{
  "balance_loss": 0.00614,
  "balance_bias": false,
  "shared_expert_gate": true,
  "init_std_router": 0.0107
}
Below are experts of layer 6 (counted from 0) of a mixture-of-experts language model. Rows are named router (the router's row for the expert), gate (a neuron's input weights, with its number), up (a neuron's input weights, with its number), down (a neuron's output weights, with its number) and show model dimensions 0-127. Each number is 500 + 50 x the weight over its row's rms, rounded and kept within 0 to 999. Numbers have three digits each.
After each expert's rows: "gets" lists some tokens that make up at least twice as much of what it gets as of all text. This comes from a sample of Wikipedia text that the model never trained on. Tokens count by the router's weight.

# expert 6
router:540522570500545410498420583432539487516520528516570502523557549579463436418502502571529485574498451491488487478561486554458461472533504436489574536514488558530432535470432552532511501558448561415450563529443512514521574483589435490581444545428457477528424513592429495584607534537585509483578495563421523584551503573465510467405582506435444482448435515547485522581512495468447510529522
gate0:500509600493517516539534461567410493507600620457461547530528461515409484445490502594527554447551535592563459514438457452557540386529402492462424438503525487552465500442511425492417482496462510502506512468497520461435506452599516492513580529531534539410480459519492376539510524482541547430516543481525481524549596496522394415499461530531476441468447475475410556556532485523434507417467
up0:376377478459452539511502510507519454466447480568497475473547520510446455507439474477554554417482485455470506431588494410490511597518462619611502430569535523464497440454501438575467450490483380444551579401615503479510442485501523496532468466455511437567546640481446459476519497489498513521522459497545552483518477475475468495501501421397564528441527509503457457493477482583522574502467
down0:538470502516529520375465450506462507501554520411410553414508452563479512585522495466525602488490613550532501495520479484490556440518382541516534482480522450469555513532454558423477549445497442520452551526505507524435463476516508470430462553510570497528598397540598430510442398517509486545548449586435465597502464452481523471540498575473427548523451533535604505547422536573460519543447
gets: "==", "9", "8", "===", " ==", " part"

# expert 34
router:491480508465604377489441547494539524544541523566596484545550519504449471476524552517547561563504381492468511522557419503523446446495513468464626491530515529550396541433431524560467436555505522454454532547487579493587521454536468558589416560475502504482432494612435448560552517507534545471612489548471527553518438562476469472424493493385447509547421462541511499500464530516438520491483
gate0:492538489479430508466537555468489505600344455427571583502466597485560446550536551493376479502471530427530496440489603597435564571464470473500488591482555518521428430574600542441589404492494502525463428590452516462508500576565513456471540503503486520527494497486487492461496476442505521505535520547501498528420446627481517496531497514556474503523514515457446496562574487425555448509484
up0:457531501441528423416445524496537586399559413436522389473475519441518517468640507534570511516536502496493471568531530522495520520550489471584438507518478509473460406553541467483559493483517370512569479411484468545531494612464477519464547500535507498560522468488484498452480528436469434593520474504501633520490544430490534555503511393501457495498501621446506492536521626500594508521483
down0:497465523478486482426370509362540621419575442461457505471537466428464483466553532465456507578574508485514518590498508446500558541510470471614501567485518498469492491542439513437559524549464522506516482528442479520436477575530501466444513439505527554564432557439448599476543512456444486554467485621545502491464581438556585506501432469568599525480492548508528485584552534432549502566474
gets: " |", ".", ";", ").", "\".", ".\""

# expert 43
router:559546527459526498502398531516526536513512506494583501537503586588411462421502501524606559552542385502483450524538429648472531495545542416514512546520443516542411461475447512498473491559452545390483478508489493493521583510547445487543519580483410446573431444521445506546566478546469517446545490560421492593545473506445497497488537442431472465501459570546388509545490552428429513474488
gate0:519437452447430500478458500455504543504507514524474499534471511416455458541477515547520562486443454482468502427520414543532488530468563552544412599501544578521401513473515605428490482509493553548592432579496484498487494441472512521525515516558473476642533579533580433595498536556524564476393493485557417587487490521497487444462495416512530596492549492361440475515478527497415514560433
up0:484490569516540528494493536544493524537487559451508516462498502525510490495570612497472444501498472484546447583553522418570630508511513493403510491568463454518551478437434507556468572500445478481487461354529556565477521426452477541477466459438575600514479623512470524612486549375501589473541453492454551402573495483537473452513471580475463436460570441491550484542495495567530568471514
down0:369490502542617557517490506446519488525551420478540520545530430330401550551547509578476520544573530533474519470564472430513487462470515516579581528471475446448481511536505511514504440609448599458450550562468536520446479448533517478550515525450519453388495523485555546449469490510556404497549461630517460502488449529490531540529477523496487462482458406470493541496514534549476446485621
gets: " was", " as", " at", " in", " the", " of"

# expert 16
router:554566568502558453503415591509544468514515505539579462504518568565485421437492546585555511575465511506485469555513471534498530440507442473569548501491518525485447546471393482505502493539503561383508607524473479552511565447638446513574424579449464443470428534590476487550585476591549499469522423501450507527533468542501548492432552468463472456424415455574460572509483468517416482484542
gate0:532391461426502430399468525496571513458498469441516478458526453481493417386550525565644424353458568488484555511584478477526506483511482558529480429551572504549550520552526514581514406474539434613453510566496503571488519494494496542568508489522528590479452538535543470530474455491502405589498447601511498549516496555484480525530502541527451511592457541498468503520470464490520430498579
up0:428465526490471544514543518559408475510457527617539521491511496480456530549508491478426531560456417553552507435519513512530538578429485533494598587536492514539465518477509437518496531593416621405512536451573524521485521416557474441449471523446449428506493498470451460577510483588566584525469561516559394432499454429538507521457524612598577479500557510505395478514490578510485520539500
down0:540544530462472566454459452536499506540515427417517520497515485388543482545513488477382525412507487521512591482557399497556505464464538462528466487531490514474474601534398526587510543518571636449470538491513544549507529461498476475516529507487476531472360564471549536491439518500585452545582452455560531604516527440501501488626510585565525555459372456520503513471483474513580463485533
gets: " |", ".", ";", "–", "%", "th"

# expert 21
router:530531575482553411486432590437532484513532534515584497526563550582459447408535513583532514577478442493506496487555466555451457464514492445507571537501501540520427543483442542520510509542423566415454563530453521517521571475585429495585436566430469484532425517592430470577612536537581507506571509568427513577548526572484531459418557516448441484440438509540494525568542486468438503521524
gate0:499623532595508471509519502498482560639482547459554520437542444451446419572506526565477612613528557457491486533516582450509468403563502411528510552533490489521521495543494523532442503542491512530590575492524417499555501392497570511482531525490512431491419522526588463495507525491495289496465470523491483493451526582465478474484454465507450476486453437501481494513500460461529417521464
up0:599354414491492522453472523476434469439588521561501554501555536480533511477430486479417508507540429460424465440495512501477458542503370568497523488509598420474453500529527425474488471501565431483452530555448511538482456421526525594492505489446492525430549435528525440521514524536467556550427517485472515452557504544536592552501451427505547540408531508523482425476553545562372533592443
down0:466541514603445456505557603484475504578585485603424501516514540401487469443537596599497496540511471510480518478508550378476444572516507475451418474543420469487500443590477472613518491391525504546573556548535409473552445481490457526496566536532479452463440569521524496600525549560528534494487599515502583554550475492526478531566440509465468441525515452533486565456469435473534529448493
gets: "5", "9", "4", "6", " team", " out"

# expert 25
router:480487572496503383466498558473586567523510534529536540563518510616421417426517544531530526528519434491493481496505467526487410497514476503515498520543476482505444531483492549544509479554468549454486506571485558490577562494585439544619485574413436484523391544578486497525557513526500527465552458636420499548496553508537530408374522544490376505429482495572530504523569485409475510555482
gate0:491533467479559516480497578515462451583468540476465534398535503531479499560424585529444400499544512541510514513448495499518495507410394517566522454537584481509541543533470574386531530494514479437501597573522481647503487523580477509554519484499490568481531537469499411553520588524460399461471482560543565513496537480464609445425470528526454550438426598518527587524483425480492455502578
up0:511536508453455448540442442496537534439531485584542373546485585457472500482541464473606545445463535474474478533544506452494511476564651470490531641469428510494458572387484418613432495512455508494517436517468515448465475438444551476535486463483433447418489470538473538452528489589512605471489496504447380463545474508537474524516542534446547504545532452521452481504442558555470524447421
down0:468529507537507518501447544521475473468577508558553495444509514463566472455469538474510500485486520494554437531448436553475444516512482585395512511580552487494565553513506478505483518562593429453455470387511397591542465523470422431582491426490473503529549471470497502614489548599584486589495443454502505471530565455517545512460599482575451532361581548494518549450478439498536551501374
gets: " ", ":", ",", ";", " –", " /"

# expert 0
router:477517552496592453512423538427546441512504463473538490570577566521514452463516525596555525530529515396517531513592397504492530483522431438472520515474543499520457567526489479508522537598399511448508505529454518458584527494542464436526468529448483462574443460574391494532570572500535546531591475573403560513540440564510542437436613542410460495432460515526474545581579500511479492457564
gate0:496410472561483489475547541549412472429446481486493435572548533494486456451466452542505545442533405570584445484523492555500458593468404464447480395558545499553561514480522528507545426487440477484481472513547490433527525481502445516494517403457553451610528437516487476499498481487536537457569430519430542422587508565546522442495545583560497506397525598423560419470508472451464449495612
up0:476473493531446490455592484475443484523478555530479362436511535458355482498532531471395531497431555454469488464424576475617439480432543573475561420570480427526487403534439493584576516544493439518540500447538533550524539488453629445508438553556450522435539518541503477517505504510526521596512545513514476483580590534499498502461528510557476519575455456503519438472523558531470450499407
down0:469514474484579518546531535419459415470544484532580453624467495464441510513623540556550502470492508552612542501532508509462571499470448416456435561499513426469549556465645491512513553460417530499569539576461482471525441537533465518621457455486456498549501516466425447469498504458545532501514482516498517441449390462510492458577523514521512442466552559560586569545493494457511491543631
gets: " B", " K", " T", " N", " S", " G"

# expert 30
router:527497561514561500456451579452566486545458520518567512520537495561509467480535515500493518552476483475493499476515404567485479474497467442557568557467491539516453518499467567458507487589427509443422573536503515574529575497580430512518448592503414418573420554566414467595573529491616489523595493501381571574517515517506602485404538505489406494386510489493521569516574513493462497501539
gate0:518500566542574499479469561484448540542455570593566476551477565566443508485431566518497538567471524500569456443396528506533480439464445578554548498535453545480536493449559412578508594474450491467432468468503497505419556497435528566506448462513459508456438474482449443408530433528489593504570609511516423572567465533498470556420530555495595432491497431571454444491442531458461556480562
up0:506523512513510513453533410510489521523507516518480452591462481528492509547552493542483602591354533521479537502489503540494433531596485486499486573450423479484543433586423437534370496515584496487499454387522523430498528482525590546441574617542485459464442479470540518444491524565540479551491511555512599468459646450539560586492516516516473554551534538497577547496501536529532441527564
down0:462514518447537506554486414474512553526519519541403587545519581543449566454488536466500523532446545473509515555532536441547477488448395465505441598561468458488454434540505461557451547488561484514473455474541487438575485477464458610572491467510467526520584528419468425551505496571566487485504532461608400548417559449495535417504514533572410537481578604487558495407472542429459533440543
gets: ".", " No", " The", "r", "'", " &"

# expert 26
router:449473496463507408452463588430592545527526527553636433626526573464489400463488510561550473538528471471465435533508479504490515373527496478552562578441518568535417507471519574542489456564498519441467493553408534491468512499556462526535427547426538489485414472563447563563593525540504449484572480574457507515551509558513490505457586442395493435490443484514457534562490510500460479521485
gate0:491509500416582539503557550534444581455453491411427474471515571515486571462529419517514503468503529397540491480605453452584506484537434572526522556452526489571458466462463525504453545578476534440481526441422462558504521598498453457534497526565492487542521529520530451558535561472547456579527559499525552487464467573539523537490526512454515486567481434480396408627402575611445538515435
up0:494473412472560521485537524526479557500486430474483433445525550461436504556570404530555489472456517401455560539601513420540465417503486590530479499484530433596562471436488458468552450579519525518507531480552508543498473585487545459494508520529569456514504538517554538479490539444458431536510576549574579466394453509538473548521505468464560549563435464499446418594499519653577503593456
down0:526466558562501545526549525538476512508584504494474584487459539503456442576548498522518485441542466464437620450542458550507541514516519437548453478520477582510599569535473417476441473502529462534542562534489502501526504505584471459430449608520490455520495555538494553496331493538418507381620478552432512598525453543439458441512438509487497484458541486534497494503558450508637447567504
gets: "s", "ers", "es", "ations", "ation", "ings"

# expert 13
router:532526556470547417500431595436522478509519534517577506531566540587469429411507500582523496569482449505494473483564463550457463451520496449505580535505496552506431538500433535527506500559425553422447554515456523506512553463594424486590433566418454489548427508597442449582594534538588500529581488557433533574555520572485532468407555523439431481435442509518496539575527489487439506515512
gate0:520449598529482398474486441403479532524527434569561480526534544562458599502444508535555426464488489456533521463539501460502473537466594557448564484542502473547446491537530390451537535568460565483444400454476497430500551445492501454523548508376517490458454472552519507559518474523532601489512482588433516442542541515492439517450499592440393497474452438493473515554450573631581526482489
up0:487472509511469503533502495520549552552426506510460509453484481492449524429506550443476534478557422535552464536555468450506576547561469505543445443728484408400451545578459531601554617490500501402576455509553553440539509540460487527541542549519557498462469454530496477468457491452470470426479492551521554582565417546512590543460483510472547548416526572484454486465521440478495509541524
down0:524483483493544458495418531544499499433435565496471446450525446503529533540421509404533475553550459450502476471543486560519529518522486509465507596493508481476410536562396491529539537437571477414518459404517524427511542484530457574573550554639493565431511503529467546483550516489413569544476411452528581588541421527478475552524458464472491514475494617487488419511523624492466568504611
gets: ")", " |", " in", "al", "3", " The"

# expert 20
router:525567529423522398511454524466535486481543561554551484586528549580420445411505473648563501547530429468501505470524483566439433489524470493491517529499450488503395516472486579526461493549455568437434515507459468486551542455593461526550496556494435506519459514589470540634577556531544495496532485592451537505535540550475485474455648501497401486471433446570523511545503494433440474494492
gate0:513450472479462535467538472468485405489530517634515483443574420523513409497507555490536542542502423552513527462460428503532581464436528508434506490628447496520579543545509500576531546509504458508446549477534445517456450472512524469514478424477570512488486568529446526520486399486468561409452540515651517515488467540504511445482530560532533574435386544454529569450419365579533498534512
up0:534564502431448420496513509545449439515530535562532403504477484492575485513526505563472500507448486566531459575320490447466543485502461570499524486545371502445528581413412418528503628481477630524562494471529443490510458402482528465483529504462440547443484540508508532460487467477460510570458485533542475440540498423496513440564462468489544530443477467547511586417469467542502521485389
down0:630529467547485460485441502455436472516515509509573385502508540474504499487525494558478517558406534485490455411495521556433545562531463446566519612563439471509451458546548513487479566470464498511531506516543440531568485473423475553495502469440539580497465366485488633495427492371519401504469522408573483491468487525531605464486550552557515522471536469427485372524532534488465495537487
gets: " ", " (", " up", "′", " $", " re"

# expert 8
router:501500590480499399459367563435487486517506478548508491484526541529487432371530544592516471593542424475497466471511511511488460439535533441529566515507509571523406517496427533543517450494439502443436566492439526545535560494533436412542424496341468500527462546604487523551600531517585523500527506566452498546514489566480530422434519530441431454497472538579508517574537502504481536560543
gate0:498486507475485497440566499472492495475596475445512545561493505491514513357467474467461432517470452517523530507477508553473484479496464538533469424508460505473544573606494457517510421498449436508483579496491504461518463495521538478505502554638505528585502511533477480622476486466457447442564578451518681527559577422460476582334466495451521616506505507518565492445498539541530473558548
up0:434500489551472552537477441450510471459597510417513497538498415491475525546532442558513501480498491528470450489488448521365445489516573546437467433520517410415452518578424555498441443517558465506453474534515520497535542534454377548494508507548626513549488475421485576598494571481557511412537489501504565616495501403352449524400477496447513487480518568514491479509496565488534489519550
down0:459434483575529566480485535513527437429529482469524494447480445534476508523511540502446571461440501472481455490510516523580505529451511474550493485606533487481556462505524569604475531426509498581480501615473371485505503526613463552478485477523526485477531449541478424592452425502512439454488589458519440460607490456350497517537484441559449486519530447443550543434494610448431467380483
gets: "2", "1", "3", "4", "5", "8"

# expert 44
router:440457568463546429477384524423533471485538491459566506598524512573482493374570532572512561557455498485470444460601471560463512409503531462535559498509509509555426546535480496589528512612398443432512556474490539550531556542536500448536447533504489474517452512617415562580576526585559536455521526573518552557489485504473491516402612493473463484489457509533473483545501526458478543541515
gate0:580520482516485503523468546528528600440408539478545442536531611361521501531545478534445417541508492453470508530519477572501563571599500572544570561479498437546452579571555515481453583420456538527505449527486594450488511491541454478530532455514608574434483506471439488416516541468497498569474453417482430443510419539440459577505519546466529462519506628543492495471478507423526555509480
up0:528574497537536421494519466523508489615477485524479291493471565427497443508577472517542383564497450479484541481494558501532516580489494505556458479462485483575510486450559519517509450512445436445410502522460467424500536473469422495520569512434482589523480508541507437469501580539514464450596555496462532467634516533566473495510508449534386437538520478519424505538526512583489411493440
down0:590507510617503480568491483527538470414408492523526417480532593453519402507511471462527420520566537415492474545507602430505511510548609529502537537463489521490497451593597504475457528442530511534382549551560494457473523514541497532450531462488585551470498578476438512479487438580469431664452561476409470490462535448508538480512495491500460467517566555555506468575523491572522500548549
gets: "\n", "S", " \"", " D", "C", " W"

# expert 15
router:542535561495546420487427584437532494521518525504576503528571536576473437416527507573533473570481441497488505470550470556446457461509503435504583522501499541504433551473440536536502482554444555413443565532465540511536580470589432506581422561429468499542420517595434480580600503536581500503571500560431521572544527574460531454414554495435438486449431523559489536583529487469433523540517
gate0:397541418436556519539352562462457539513551507472549461517470530531457478374483510406524470444490461512424549520476477470554561517439562436470465434423470503533450522409540446475536452518460531508484476453413472528521466440461448519582545456478528516535430515450468529455483410537477416488478497466398506485544518495498501545489473506456416590453429524445511523565536599573453413492400
up0:505446433424533528495495433568482509514505533449538429548490516403447515409567538567568504461580536419568501435487462498508505464515445630562513484452420548464570454546518501491461457525505480455568461564480407574523442620444463491481446442492447500518506482531531455514497485557596484536522519604545532492403492442615534466501509493603540554471461522542549411551480511584536452533538
down0:560431538506472523590515439523395480557572525485471566466532473523564426452560370549552448426529468486498525397452581469499503572453507492445498493455545544499567487582566455472557451408577480519441542433513535376475502388464464513523420513529548512451498507484511612554500518547566554541487531443529470575584514529525519427430479543516524503561510535467431515545532413482481457466506
gets: " |", "0", "5", ";", " season", " years"

# expert 29
router:531526564480554416483411584442517469522536533529576477561567543569468431402505485584539488575493446540474498465552460557463477460525499451515576528502496549518423550479436521518491487562444543405440553523449522509530567486593438488591435548438474498551433511594437501586612515533574513478577491568431521585554515561489516469416576527442445475450439507540498533568530500475451534539508
gate0:614471504464524489474448530578472538482537526565570566454599611531495548452437598439531452539528455502549578514490543468491525491433516533509515529470436479620482450462466509507601436472460570505445490559475452523458459495463545506533505454458557535544477499483468464494528446495417500525503423533442520496509467467399494561394503519542539485460470549555401454469592550553526436645593
up0:470454507449500493535602495462528533456440548515436424425540531499419495541547532505552468501558469510474526551552485546445491508507400586456534539513466487532474563513444635473481559517450471537413556471512530491573523459496465547440517540499538450481491518508471466552498531483488384495460452523518524480542413551527518517493467414645534554395537357583538424500533466593430465465597
down0:490527484476531549539590559441486386529472578431481398419544556521440448462445398523573578529460522490572446531523415461508539528529428524486460444500399493481417514570429576413556484523449508504664477488511422500488489445487521458530634512446523429502490438519473511445527544479478489568455430458472454552501484499510489546597517432521531463436495490531497448482577528536508500475511
gets: " and", "0", "\n", "%", " part", " Party"

# expert 12
router:521523578496542416498412588442526501515517520516571491541538544585462443406515501578532481569489439486487505482550470553462468457513502442511566536512495549496425549483437542532505488555439546409446567530462521515527570468591432484594428549423460483537418514601431487582596530545580490507580502561414521577540518570473534467407565519448429487446427514541496540574528490497439519530517
gate0:555512466515531471495487503531547371444535518490482494446523423610427476450568466472541519528519526586484489446557484573493501489626490394478472468590511595581465488580450573605538478456418481512515468574577486468536477469520459507449467497467460503578454455529509471485496464480526588548483520562490616446540502517635432495460502603514438538442543556602521487498521523483532536492467
up0:538534521437515538660537550526492511592549549472453444528400506543559563558522575578612543468481494498451534513591544612525511562468560481568460460543440544517524474510558558490586497423548421455461536599557481496566523388505518586501435487557520582456515450515521424499523514470491506454504469470466508513563513496455649514504491488494548479562512570484522469515461494435531484509452
down0:403514516432587516522545435495597467547467442538499490549519466472543508488574493543527424488465507484477551497569472536611478514482456561518423403595480462468440514496477512511463477470541480480505425461415438447462504547552462456517494583561412568474446591491452466579532511446481563470480494523471537494600533373486535464531464487487478485590526484536486607559646510506550490519392
gets: "2", "3", "4", "5", "0", " In"

# expert 28
router:535522557488536414499417583433533492514518533520580494533521538585441448414500514568526491575481432507497508468558481552451471467503503456509567531507483532501424563494425532522506503554442547403448556523461522507528567464595422483587431567425457484533415508591427490579605535547591515494580499562427532574548517561486536451417575511432439480440432515544514521575530485497444526534515
gate0:658432556490465468460487500453598527437522491632432469458535495553506528509475513541499515546468541461516451520524480498530495463577474590569547575474470501462498510458534552550431425523565583424476524619582474452534610479510429524576429528425506464559416457509502425420486473615514423572526454522515560607468469509504541489520517493509511482496490500520572485479538523429443519538511
up0:418458483504423488511474535605504500430446479470532486479509626518548457536467488508531481519358517457524446579480538437484546518526562504492414508558434540420597635568518460533479467531566537444568496498517510497481477516522481464516511531515509391454478591480562568504505479573511467572489401427506423537465493493583467489588528586416493552552450521554495556402494460550488547527542
down0:427390552482570461511475553508509517615539440609545517466507484513443550431627528481511465562404528486504522553511577526478488548511508475469547459500539455462483541593569409458467562581458489537560530538570532479457466540511544438507645541478536517488488450563401565456560488503478510405450521596498446521542467594442496490409440489462505540497523484529462496486455503432505456563557
gets: ".", " ", "4", " R", "N", "3"

# expert 41
router:515518540491499436452442640407484492516556514497520503476575532528417490454520489597523468587490403421501484444537508544465437412538522444528593503470519501539445502489423581529514451522408511453459578521457559501532510489549475439528434484396499505562470536601494518558636561498566481489554462579413508543506492591455555487414520490450411496496488542576504507555556523490479518549542
gate0:509396505519489544431562490405494579508495513459542566525544538408474559479552482599495517436500376510562510554554484570536457501493462445411478463556336518495456489434526495507566525552434596486598474437510523429427497452495494429530492486444527508526442564467473460541486421488553564515561506515539581515438452458433497517515477528496457475585489552480515480559504539509566527542629
up0:495390496520464505436600480439501517509511538480550565501531539423440562472464438509494444405464419533539514512552499588528497497515550386422472443574374493461455473455547475464559533554437555526655451469484551433400514531516500453498452489511494487527467512476469493560557448472485594498569480485553580550430435502393525470510495484503477470594532571463530454529563534494507516471592
down0:400465451459524484643512479502491494518527531483519521452494539474499498544568510447567479456540453501504486489481450571566520445508538471416517547531531502438601585494549442553414546572449433533585487407530459451475524448506530632447491410527442471467436543477482444471549423560539526506548541530525546448528524500419557595475556479547587501570419507486532471513377473442533537428543
gets: "0", "2", "9", "5", "6", "7"

# expert 1
router:498537568511505418484509551466552464500545562525497500550551551642431504462521475559509530512471504513507474431578421531514507409486506425496535474524460531528432541516456591553500513574477549441405560576423499556589586469566461443561456604472461485528422495569417536618587489541524524528546436612458526582546501499473521490416533488477474481436470533578532567557478488474482491523483
gate0:500474509539508434494516524494503541501467558508498448584470560569482520460519539558594550477539515459564455588551493418553525463521394454485583453549502464408443572438526482586455493539444639491528444508557510474490597482461471521492557493470444520417384504542506474462511528567491549501527494534556512466534461597648509447562519510559540404480443410520497483591500472564454473439481
up0:486528436410454476525472502566519556455468453595485409528563539462463519502508561475601539491584484517425555576544521452533591439477435543510518557455531541484536457475607428509525515555467522482554456572449487493481455541591557442458562405454448526472413475560491475438540553529466544386474516479488517406597451511515519575518525562502574553510484581530398556501491460542435454466481
down0:480472530483511527605459554548548559558542465459625601507523396436481521486486450463488466469541467391506448534442516602518502598432507531378478455448538412482505455510500570501481517539518477525473547553563590468455544526511528518506491556457485499533490495502463525581497395427450584501577572429539491578508428526559435555451567489512488477569427526447503485467491613515471446537476
gets: "-", " (", "–", "'", " \"", "|"

# expert 17
router:540542557474492414493447617448498476517528531529518454490555592539431494379526530547484518629473417445492490505496510540480475468544498479532621533496425508533358539503452512548526483493420593459445547510442560480542531458573480404517434508353472497529480487577471521539617518556561561537521515512450489530541503580489543503449539534463464491510465483580462539570562547496477511537525
gate0:391452526504455621489516456459485505589492570473509535491489563563483467544475494508387623449523512564493537540518498527538566481516478471469601578539511539504484615521460572485454478498530535507554476455582582610496498448528504445470524538623567516505516574448467498514522511423467485516501521456511481540488479602466590537426535531553490499569462546449478539558518557392495514411596
up0:637562477475534554442460565484487554416556464489500428505514468488443534484535480540589387552518558447589474476497459448466445523515544527504452477470466469502560426465574467568527525478466462523488577512330534356489460530528541543541502515481428530497483414551474497497491514549509510532524540501424575464558500509470358463561475471488477509490578472527493441509512471573474470528372
down0:602495435540530578473545523496496579449593448544403513478489504462585499519511487442436562412445491489517510397546465478417544483503497534489406456550482504457533506547415467626543564487451471545501448506546463480530484508538455479544524577462476567537549448444500553448459601492547448530507511493439529446434540541507455457520543386514401510433480427561412545499529452519512572441401
gets: "1", "9", "8", "0", "2", "7"

# expert 46
router:504530582451491484498421514513504457557492567513656479576496551587466496468498549497485513572556456467511480487552432533530405452520461524545504494478504570537475495500507502450501451618467522478514604569420523486486592510539478455592412568424477439516435552562418478527563488554563484445559561631520521535518471543460476462325527511478473478525456485488522542529521510500415512528536
gate0:401467489396500521617422453546442462561531519481512561502487620516548434550580565503496500500491475540498522531532504521548475487432524599495447543441515522493560498456561488564398555434549506545548449617462581451479464438432477522488492552554541499493520405460554462524496506551449506473506524533501395414482483554448483500450482587545501521559563469561482576432509572537371478526484
up0:541442534381547499554453476514464532488597542514518473539491598417497476483614524511509485500543522515500501490572521496549420433480496551551508548407536465534546479480541488562425593550517467518573469559440510477538469508487509564511521486640530608528467365521536467497497556536437475466553561515469467433527496488389466540428507524533498502559464506550503514527470503451390501562344
down0:491519517509443507509464533501575505485480480477540460476493456587553498399404473467490525545478514398504507504510598475408434656548377518492417460493529539499576506567530498411503441496521518402433544508512506470521532535454508491467446594419439562508463514502470481491524410433477554536576452408553607550557608543521474520431465534473481527471459477427522444475545537490463497462576
gets: " of", " to", " in", " by", " with", " for"

# expert 14
router:544510572477553418497420587444532471505525540521577497532512535589453428403490511580532492569471461525478483466557480548453466462497504451513564540508495545503423547488431535526500488550450543420445569526456533502527565479597434480587429550422468475540429498602434472580609528547586494507571490571426503573561527579490529455404565523439434486454434516536497525567530485483439505526518
gate0:459438475506554504506535510504587556480501497424556567543497431449451498564492417631432487485410519455543527503515436487535458482618401483524511437515570511506455472497518531413497447532483632435496494482560522581436455451492516482513453519487578414530463415424497509520531500528587534494527390454529521499496428531553474415514471439454512496456520527401435450476550482552451421572571
up0:577534449429498497536442496487496463495533502535473492474508500476407521595612506529450512529536477441461528569439460513553489488561403543530517560563456477606454386444495591499441471487381547523485524457523578504483549521351369524546516493527571506493474548457505476506519512545543501569461470500522521486529449501395531505566471403490533500503435614514457402456465486516519421531557
down0:486526481485536509428520538475484548471519571559533451517511429449500450494551489506482447512488555563456460474454435529485559454446423502577419638521521488503450543522464493505507466548637510477498532469439473534440518493497537482526447504583541578476448453487553526559543628486573458523588444388539530485537434565463468534534453401413459525491475353558412454437511554494538436515459
gets: "7", "8", "6", " |", "9", "5"

# expert 2
router:497484553508509469536485483449540551485489581497588504556551512551489502404480445549494505555438427479464467461514393549437497479548497470464589491504412553513373584494433504546475529594467585404510551469513507500508559440618469486585457583488504416547439479556436466527559482545608535542552441495463485589538483531456475547393520495413450496498445513534467444511486552498465504582549
gate0:486487431601467557439509494406451523472430542488536393463494498435521474488477554500520428538513517443441401492381471442540540463620502384563506524476447519446486592418536417488505514499469505567477454473482536414422529462455523456479450461508482439582527501504451595421517625477558561518555524461443437554545509508497454555534508567449467536530491419507487511529452578517503448551492
up0:574484456512463430368509572587510544542438497509581500479487439520543468565538519481543519533515408465516525470456519588569571615519426493475518450469471463401463460420535540430511548471473556495459480553540578472534523523526463541522584608470467485447474433540506482574511501517500495463499512516528534544507539424486632418443497427584488415516490452515535534486434461433471495371445
down0:427600537439430520526514496482474453470513428508417420500495462457522526503485589510490478580388512529478472459522533544557537518508395551476616502476496558500521463567551464554552495572399428559518487458549405503506494576454508415573486496574459562519568496480438538459592489493484423454523477465427609480528565476527517543383455571475469516479502548428490582529482593504554504493466
gets: " |", "|", "==", "===", "\n", "The"

# expert 32
router:532517564494536413490418582429528487513520542505578500530491535578458434399498507568540506571476443544497502484557461560456474455503496444505578535509487530482422549509444538536500499570442557407441552524458521498513570470591425464574425554433465476538418507607433500579598548547593521488571498559433524567545521565479538456406561519441427478437436520550487521561523501493447494547510
gate0:498588456568551475499459558413558487518556457455606451589543415581506511541518541378546535473547546567468484521441413442478512591569448512467547515491412509493443437477455466466448474561443558470531503512497500517542557509537439437494504594501510534525418455482468566496517499564534441506585561583509517556410541503623531510454564451494479506590451513460466412489555529527469468480429
up0:565529505499474557502555547543532479472499469546561605430546490472546504477627558502517528497463474473541518502509509531536456486450529521584475429475495434477648470350492459487509569534539492469546446481618411460454521481505554520484532549504510475615422338506506443489499490585433476500583415520471544495523544500504553476508513437478431550429546490519451512438523479490531420544431
down0:414438548422443499532429599527423466530585547571485527450508494480425529513460534438530550461530429453487530473552513449486521468472588503513505439460468516509471388449472495403477485534485419559486487545505486512508522462510520458468591451635557520530487450454404562525556364476459451495462524513505469414465513469517568518601505482476563489497461567410449538491515440489418561537391
gets: "0", "\n", "4", "6", " \"", "th"

# expert 45
router:561519543537520415529518600424498517553449540579578469529535510491419394436463540580527493553538487482516463468543446463475459440558485433504519527509518482505490540478396482499494516552428542450458650560483515509479543489543469461589471545368453487478398506580449562554584567546586475496552486501517474616539485536486497455482612553469494462469418525561475504574528520561485485484504
gate0:483418549496492502554556445438406505438482535480522468577459538460331511455529551551464515497484502525512457475621384471550536505545520526460512520442557515527487517525539554547423525620404499540548444540507532512477455467532540424497422432503551486542538562504441502540518584514507522456532517536478457476509347541489390551490568557498555522588547433517498512571507548493473565548538
up0:489469554513487526565535446416438542467501469438516469561439534476412434519474601526441408479457495485574463476523470459486565501580486509425524565471567526484454568510565467590488548550432550566528409518491428499468460438508548447405520397466585613552583508474519559571500547521444541503451514581476495461533502521467417531494546601498526511492511519512521446657478526549518551514506
down0:493490532412542461527503517452492440491528437455421494526461416533473564440524461471540541539488386501558510524504563490477504532496518414418546598513516503557584496507467571450552456442486486448385500468457504591450498546426438619461350480468436533485454450531489489509469519449525417464474595486449547480518487509461572512499457464409577481502473553482523619509622432515515511519488
gets: " he", " He", " it", " and", " It", " first"